Weights of a small mixture-of-experts language model, trained from scratch on English Wikipedia.
Size: 13 layers, width 256, vocabulary 32000, 89.8M parameters.
Experts: 32 experts in each of 13 layers, 224 bilinear neurons an expert.
Training: a variant of Adam for the experts, 1906M tokens.
Below are experts of layer 5 (counted from 0) of a mixture-of-experts language model. Rows are named router (the router's row for the expert), down (a neuron's output weights, with its number) and show model dimensions 0-255. Each number is 128 + 24 x the weight over its row's rms, rounded and kept within 0 to 255.
Before each expert's rows: "raises" lists some tokens whose logits its average output raises strongly, later layers aside. This comes from a sample of Wikipedia text that the model never trained on.

# expert 8
raises: " and", ",", " too", " on", ".", " in"
router [140 144  86  94 109 127 119 134 100 136 143  78 118 155 130 137  90 179  88 134 131  95 170 140 106 131 114 127 118  96 152 111 151 121 102 121  91 113 120 139 147 143 124 124 124  77 145 165  86 110 137 103 166 120 149 155 140 143 109 126 136 152 108 128 122 127 133 114  88 147 152  83 137 136 116 127 165 129 159 128 125 133 134 132 169 134 124 118 155 104 130 114 137 113 134 122 114 122 118  90  74 146 134 127 127 141 136 112 106 143 148 126 130 134  81  88 110 172 106 155 140  80 146 120  93 110 123 134 127 102 139 141 179 155 146 117  71 141 121 116 134 122 104 163 139 140 116 118 112 125 150 159 147 187 119 132 115 127 142 123 114 188  90 151 145 135 108 167 138 128 130 142 109 161 112 125 182  68 114 110 155 119 121 129  97 150 120 149 135 138 169 116 141 117 105 102 123 102 141 131 128 133 165 108 141 164 103  67 113 123  63 114 128 115 138 170  78 125 142  94 131 109 158 126 138 133 159  82 183 128 173  99 130 104 176 130 112 101 123 110 111 133  95 135  98 154 154 152 148 148 126 123 155 179 121  97]
down1 [126 116  99 120 161  87 127 135 177 143 130 110 123 205 153 119 130 140 123 150 121 127 135 103 136 103 132 127 123 142 160  95 150 100 126 140  66 116 121 126 120 102 107 132  57 143 116 150 135 153  97 114 128 124  80 134 138 177 149 119 115  89 100 149 109 163 135 157 132  83 144 122 151 102 124 117 115 138  90  98  99 146  76 121 160  82 153  97 166 102 139 100 117 128  81 124 112 104 116 139 134 133 122 155 119 142 130 152 143 153 107 104 135 127 116 127 147 118 143 120 132 132 131 135 132  93 177 119 135 163 113 148 137  97 138 123 102 149 176 165 110  99 103 110 106 116 179 142  88 168 131 126 155 109 108 123 108 104 141 116 147 160 122 144 134 128 147 137 101 121 162 139 137 147 163 116 142 100 122 105 153 134  98 151 166 124 161 136 139 103 151 131 136 142 122 142  97 118 150 136 147 131 130  93 126  85 146  79 142 120 128 135 104 137 151 155 166  82 160 143  77 157  91 183 120 122 167 130  92  89 134 112 111 136 119 100 102 110  99  87 156 107 150 152 110 114  85 121  97 135 153  99 157 112 138 110]
down2 [129 145 139 101 138 115 151 122 121 133  81 146 145 124 128 143 168 121 108 126 111 162 122  91 118 148 102 153 122 117  95 122 127 134 133 122 137 123 125 130  95 128 114 112 131 140 101 142 122 166 119 107 133 148 146 113 117 123 111  79  83 156  83 128 123  94 132 136 137 109 123 135 114 135 116 147 109 140 159 126 158 132 165 142 179 151  64 108 124 127 132  97 117 117 140 138 147 156 152 159 106  86 130 162 187 135 194 124 167 152 105 151 126 104 166 123 107 124  88 124 102  99 131 154 138 122 117 145 184  85 141 125 171 163 146 122 103 114 125 118 147 164  98 108 112 140 163 159 122  91 121 135 132  98 149 126 120  74  96 142 126 112 134 118 133 137 137 108 110 103 103 100 138 128 111 121 103 154 108 108 130 114 139 135 117 154 147 140  99  93 144 106 161  96  89 122 146 120 103  66  92 125  96 113 143  95 127 111 116 144 158 144  90 151 131 149 139 167  85 151  99 119 100 123  73 167 151 120 166 124  68  99 130 142 103 139 120 105  90 123 186 133 107 137 131 103 171 109  98  73 110 145 128 150 120 136]
down3 [129 169 162 142 126 130 129 134 117 114 116 146 101 120 139 128  89 112 135 106 145  78 115 140  89  78 156  98 109 112  88 140 132 152 108 104 194 116 123 128 111 143 151  70 199 136 180 135 146 142 118 121 145 116 142 126 156 151 149 137 139 130  90 155 140 148  95 129 132 162 122 140 137 160 151 129 123 126 104  78  98 113 106 128 105 139 121 142 113 147 140 124 111 114 156 142 115 113  97 116 127 114 165 124  98 138 125 110  87  90 148  84 140 158 130 119 115 144 154 138 168 152 100 139 125 157 138 130 141 131 151 117 150 141 158 142 126 137 141 104 143 169 164 107 169 153 126  77 154 115 125 129 140 138 116 143 119 113 116 139 112 171 129 163  99 155 200 105 130 141 143 122 121 127 107 155 140 112 135 122 163 138 107 111  92  99 127 197 127 145 112 172 115 117  93 149 107 149 124  83 148  83 144 145 106 118  63 129 133  96 106 118 139 106 169 120  67 103 166  95 133 130 134 121 123 116 145 157 155 160 134 120 111 108 152 110 139 152 164 118 152 107 152 160 157  89 133 140 129 121 136 143  89 149 141 104]

# expert 14
raises: "\n", " ", " she"
router [ 94  88 136 122 133 102 167 135 139 162 117 103 165 111 136 158 121 137 133 156 117 110 119 117  89 139 125 146 117 150 122 135 115 128 106  88 126 141 124 113 143 111 128 155 192 112  90 128 134 117 127  74 147 156 197 165 107  80 101 125 136  98 160 141 121 109 117 105 146  91  77  93 122 149 154 167 160 132 169 162 139 175  97 114 166 112 108 113 116 147 115 141 134 145 155 103  79 116 151 140 108 119 128 127 105 145 119 114 112 118 194 129  99 100 139 125 153 126 110 119 122 151 120 110 129 113 134 143 109 137 128 135 134 153 132 124 124 104 152 133 134 156  91 147 150 149 187 141  74 129 122 105 118  97 124  92 142 128 137 134 125 102  76 142 104 151 118 159 134 122 143 112 110 130 102 112 126 113 130 125 135 132 114 144 135 130  78  71 130 137  73 142 117 137 121 158  63 128  99  89 101 120 138 129 126 131 159 115 167 156 131  91 135 129 125 113 102  37 148 166 123 123 145 145 127  64 115 142 198 121 131 104 138 125 144 121 132 144 117 127 157 131  97 144 143 121 121 141 108 130 126 103 134 138 139 126]
down1 [127 141 154 125 161 112 153 106  95 131 112 107 155 102 128 175 129  93 154 104 103 130 133 136 112 167 139 131 143 110 140 120 141  99 139  94 135 137 120 157 144 137 133 170 137  99 139 127 163 140  98  98 117 118 167 144 118 102 121 114 115 102 118 130 132 116 137 106  75 119 108 126  92 120  95 150  78 141 125 149  94 152 169 144 116 153 172 147 127 137 120 130 125 167 107 177 128 113 131 147 123 127 166 128  41 139 104 108 120 101 123 127 106 146 152 125  95 109 127 135 140 115 129  51 143 131 158 163 138 108 115  91 158 129 130 184 122 135 137 158  76 131 153 106 139 110 174 145 116 120 135 139 126 125 102  99 124 182 149 131 155 126 118 159 103 113 151 131  92 113 115 149 105 113 121 159 152 131 122 140 120 148  94 116 146 101 133 153 157 117 172 117 151  93 153 118  80 112 143 124 115 144 127 155 149 135 174 115 117 182 125 122 100 114  69 142 112  80  96 168 115 117 111 123 139 108 143 142 168 138 122 145 128 126 121 114  79  85 192 114 140 128 153 140 130  93 139 122 125 146 138  91  98 132  92 155]
down2 [155 131 120 150 132 170 125 159 145 148 152 101 124 141 142  92 145 136  79 113 113 138 117  81 164 118  86 145 115 151  96 182 146  98  83 121 111  95 168 119  84 162 107 109  66 131 144 150 121 125 158 138 131 140 130  99 148 180 127 154 120 120 127 169 114 125 114  70 141 131 180 138 103 131 141 115 170 157  99 162 134 124 126 151 120 102 119 148 114 124  86 113 107  99 109 138 139  95 150 125 106 149 109 115 115  80 153 134 126 116 101 139 116 140  93 110 128 161 122  86 157 150 121 161  96 107 168 157 119 125 159 122 114 104 129 134  98 122 115 110 123 124 129 141 141 111 138 126 143 144 101 107 161 132  81 117 125 120 145 150 153 132 150 127 112 114 167 144 145 170 147 160 104 111 122  97 126 123 149 137 139 173 149 139 151 123  93 142 156 144  81 139 133 148 125 124 166  91 101 131 158 109 108  89 121 150 127 152 121 106 175 134 195 135 103 139 103 145 122 114 118 127 143 133 154  98 140 112 124 134  92 186 112 101 136 110  91 157 158  60 103 154 131 144 114 122  92 144 144 173 121 126 125 115 123 119]
down3 [101 171 125 155 118 124 166 146 137 106  74 126 133 101 158 147 107 156 150  87 131 119 165 123 137 131 156 109 175 118 139 170 121 170  92 130  87 110 128 131 152 138 107 153  95 104 118 169 139  93 112  88 134 110 136 132 117  95 131 101 176 148 131 121 115 107 147 137 119 143 137 164 128 117 125 150 138 157 105 120 104 102  94  83 115 123 143 163 137  94 122 131 157 108  88 162 152 127 142 140  95  86  91 111  92 126 111 107 128 114 125 130 128 144 128 138 123 129 169 113 155 114 162 191 122  99 142 137 143 136 143 109 103 157 119 140 119 128  93 171 134 123 136 141 119 118 181 145 107 109 141 126 116 188 108  71 112 155 140 125 137 143 160 130 168  97 123 175 114 151  93 116 120 144 153 106 156 115 109 107 133 164 134  95 113 105 159 138 116 137 102 104 145 107 162 132  98 146 137  78 146  90  93 111 146 141 108 160 138 147 127 120 120 117 168 106 112  61  99 129 113 119  90 190 131 152 150 137 131 106 109 120 133 129  82 118 111 152 113  85 135 183 129  92 123 129 126 126 120 113 157 142 111 133 133 115]

# expert 2
raises: ".", " (", ","
router [105 141 128  93  91 109  99 119 107 147 116 160 124  89 148 151 152 112  99 148 123 139 108 164 100 151 159 126 132 116 141 136 128 149 131  94 139 124 134 148 161 143 104 131  82 111 112 142 174 138 129 154 111 112 147 118  99 123 123 124 120 153  77 158 119 131 161 106 187 124  88 107  97 156 116 138 115 166 111 128 121 158 129 101 179 125 135  70 107 106 110 159 128 162 145 115 151 143 102 145 138 104 102 115 128 163 156 155 145 152  94 156 156 108  88 114  99  89 123 108  97 145 155 155 134 121 146 140 140 123 103 105 120 125 148  72  49 122 143 120 100 125 126 101 127 145  95 124 153  88 111 158 152 131 120 142 149 128 118 139  57 111 119 143 132 158 108 145 135  89 141 113 133 136  92 105 142 105  98 125 159 115 113 178 134 115 117 112  90 166 128 129 138 162 141 143 169 130  94 117  89 117 100 113 120 145 112 182 143 118 142 100 140 117 137 138 112 170  60 142 113 157 117 138 100  68 123 113 109 108 164 102 155 129 124 126 116  86 153 114 121 149 119 146 106 147 100 115 154 113 136 129 116 154 118 118]
down0 [135 106 122 137 177 125 182 141 124 190 108 110 103  90 142 132 111 135  98 138 119  45  70 106 137 127 127 131 119 171 116 108 120 150 142  74 110 162 166 130 141 155 148 113 112 119 110 139 105 127 145 114  94 103 109 136 106 167 118 141 141 114 144 143 131 122 127 130 155  98 131 139 115 125 131 121 156 127 159 152 149 126 101  84 139 152 139 165 155  98 157  98  96 153 112 137 138 111 164 148 101 116 105 104 169 174 145 118 149 126 166 122 173 151 106 119 106  85 137 157 116 138 161  91 138 162 155 146 128 122 125 138 104 110  95 133 166 136 156  98 161  85 167 150 172 165 100 103 104 128 147 126 133 121 138 120 136  82 108 129 155 123 113 134 138 135 137 153  86 123 121 169 111 121 173 153 108 165 161 127 157 129 122 157 154 120 122 133 151 140 129 127 124 110  99 107 147 156 118 100 123 164 138 157 125 131 164 165 168 136 101 163 154 153 106 123 111 128 180 119 120 122 127 100 111 193 124 126 152 103 117 153 125  78 129 100 117 101 127  81 132 128 118 110 134 119 138 158 128 125 140 132 171 134 134 123]
down1 [161 120 144 152 144 154 104 149 132 104 146 155 149 106 103 147 137 137 113  99 135 147 111 135 141 139 116 185 130  91  76 135 131 144 156 124  81 108 168  85 137 140 165 157 124  84 136 137 108 128  77 133 121 128 156 120 132 143 137 153 159 118 153 119  93 145 131 149 139 157 185 119 149 104 104 107 125 114 122 106 111 145 134 139 145 139 149 108 120 129 113 110 111  92 139 135 152 129 158 158 134 155 116 147 173 106 167 156 139 109 117 128 116 147 115 130 121  97 163  61 108 101 120 121 180 116 161 153 130 134 147 120 135 170 203 145 108 124 105 151 121 121  91 172 101 105 195 109 170 106 171 150 140 116 106 110 119  99 101 135 127 116 135 114  88  95 126 126 112  95  94  82 140  70 136 109 154 116 113  94 124 154 122 138 153 146 144 108 147 155 106 117 138 144 143 136 153  69 118 169 160 143 146 127 129 125 166 105 152 111 130 121 124 141 168 116 163  97 161 167 157 110 168 153 151 149 142 110 120 106 120 125 102 150 122 127 132 129 121 118 136  83 121  97 100 111 126 100 133 126 111 111 132 166 112 125]
down2 [ 69 161 110 130 144 153 121 141 114 111  99 157 132 115  98 122 129 118 178 130 110 113 135 125 147 107 160  98 132 139 159  53 133 164 120  87 118 124  89 145 151  82 121 154 144 142 111 100 133 109 158  84 130 136 130 127 135 126  98 131  98 121 133 108 144 130 122 148 135 135 149 127 133 185 131  97 170 131 152 195 129 152 125 132 118 145 116 102 111 133 119 122 173 134 153 116 139 138 118 111 173 125 154 117 226 140 110 128 124 142 165 157  99  95 139 166  84 141  89 118 145 158  91 111 137 129 156 154 140 119 148  87 108 118 115 145 122 117 151 141 132 159 140 118 154 131 131 109  97 113  99 157 125 102 143 138 135  52 109 136 149 131 132  96  80 118 148 122 136 113 105 126 135 127 120 134 100 120 103 137 104 170 135 116 121  89 142  95 157 107 130 155 138 142 149 127 126 125  99 106 135  86 124 164 173 158 115 126  87 158 127 149 121 133 140 128 129 160 107 115 124 113 133 107 137 106 105 149 128  86 169  77 143  98 122  83 190 133 116  97 127 154 137 157 132 132 150 132 113 114 125 121 131 138 166 114]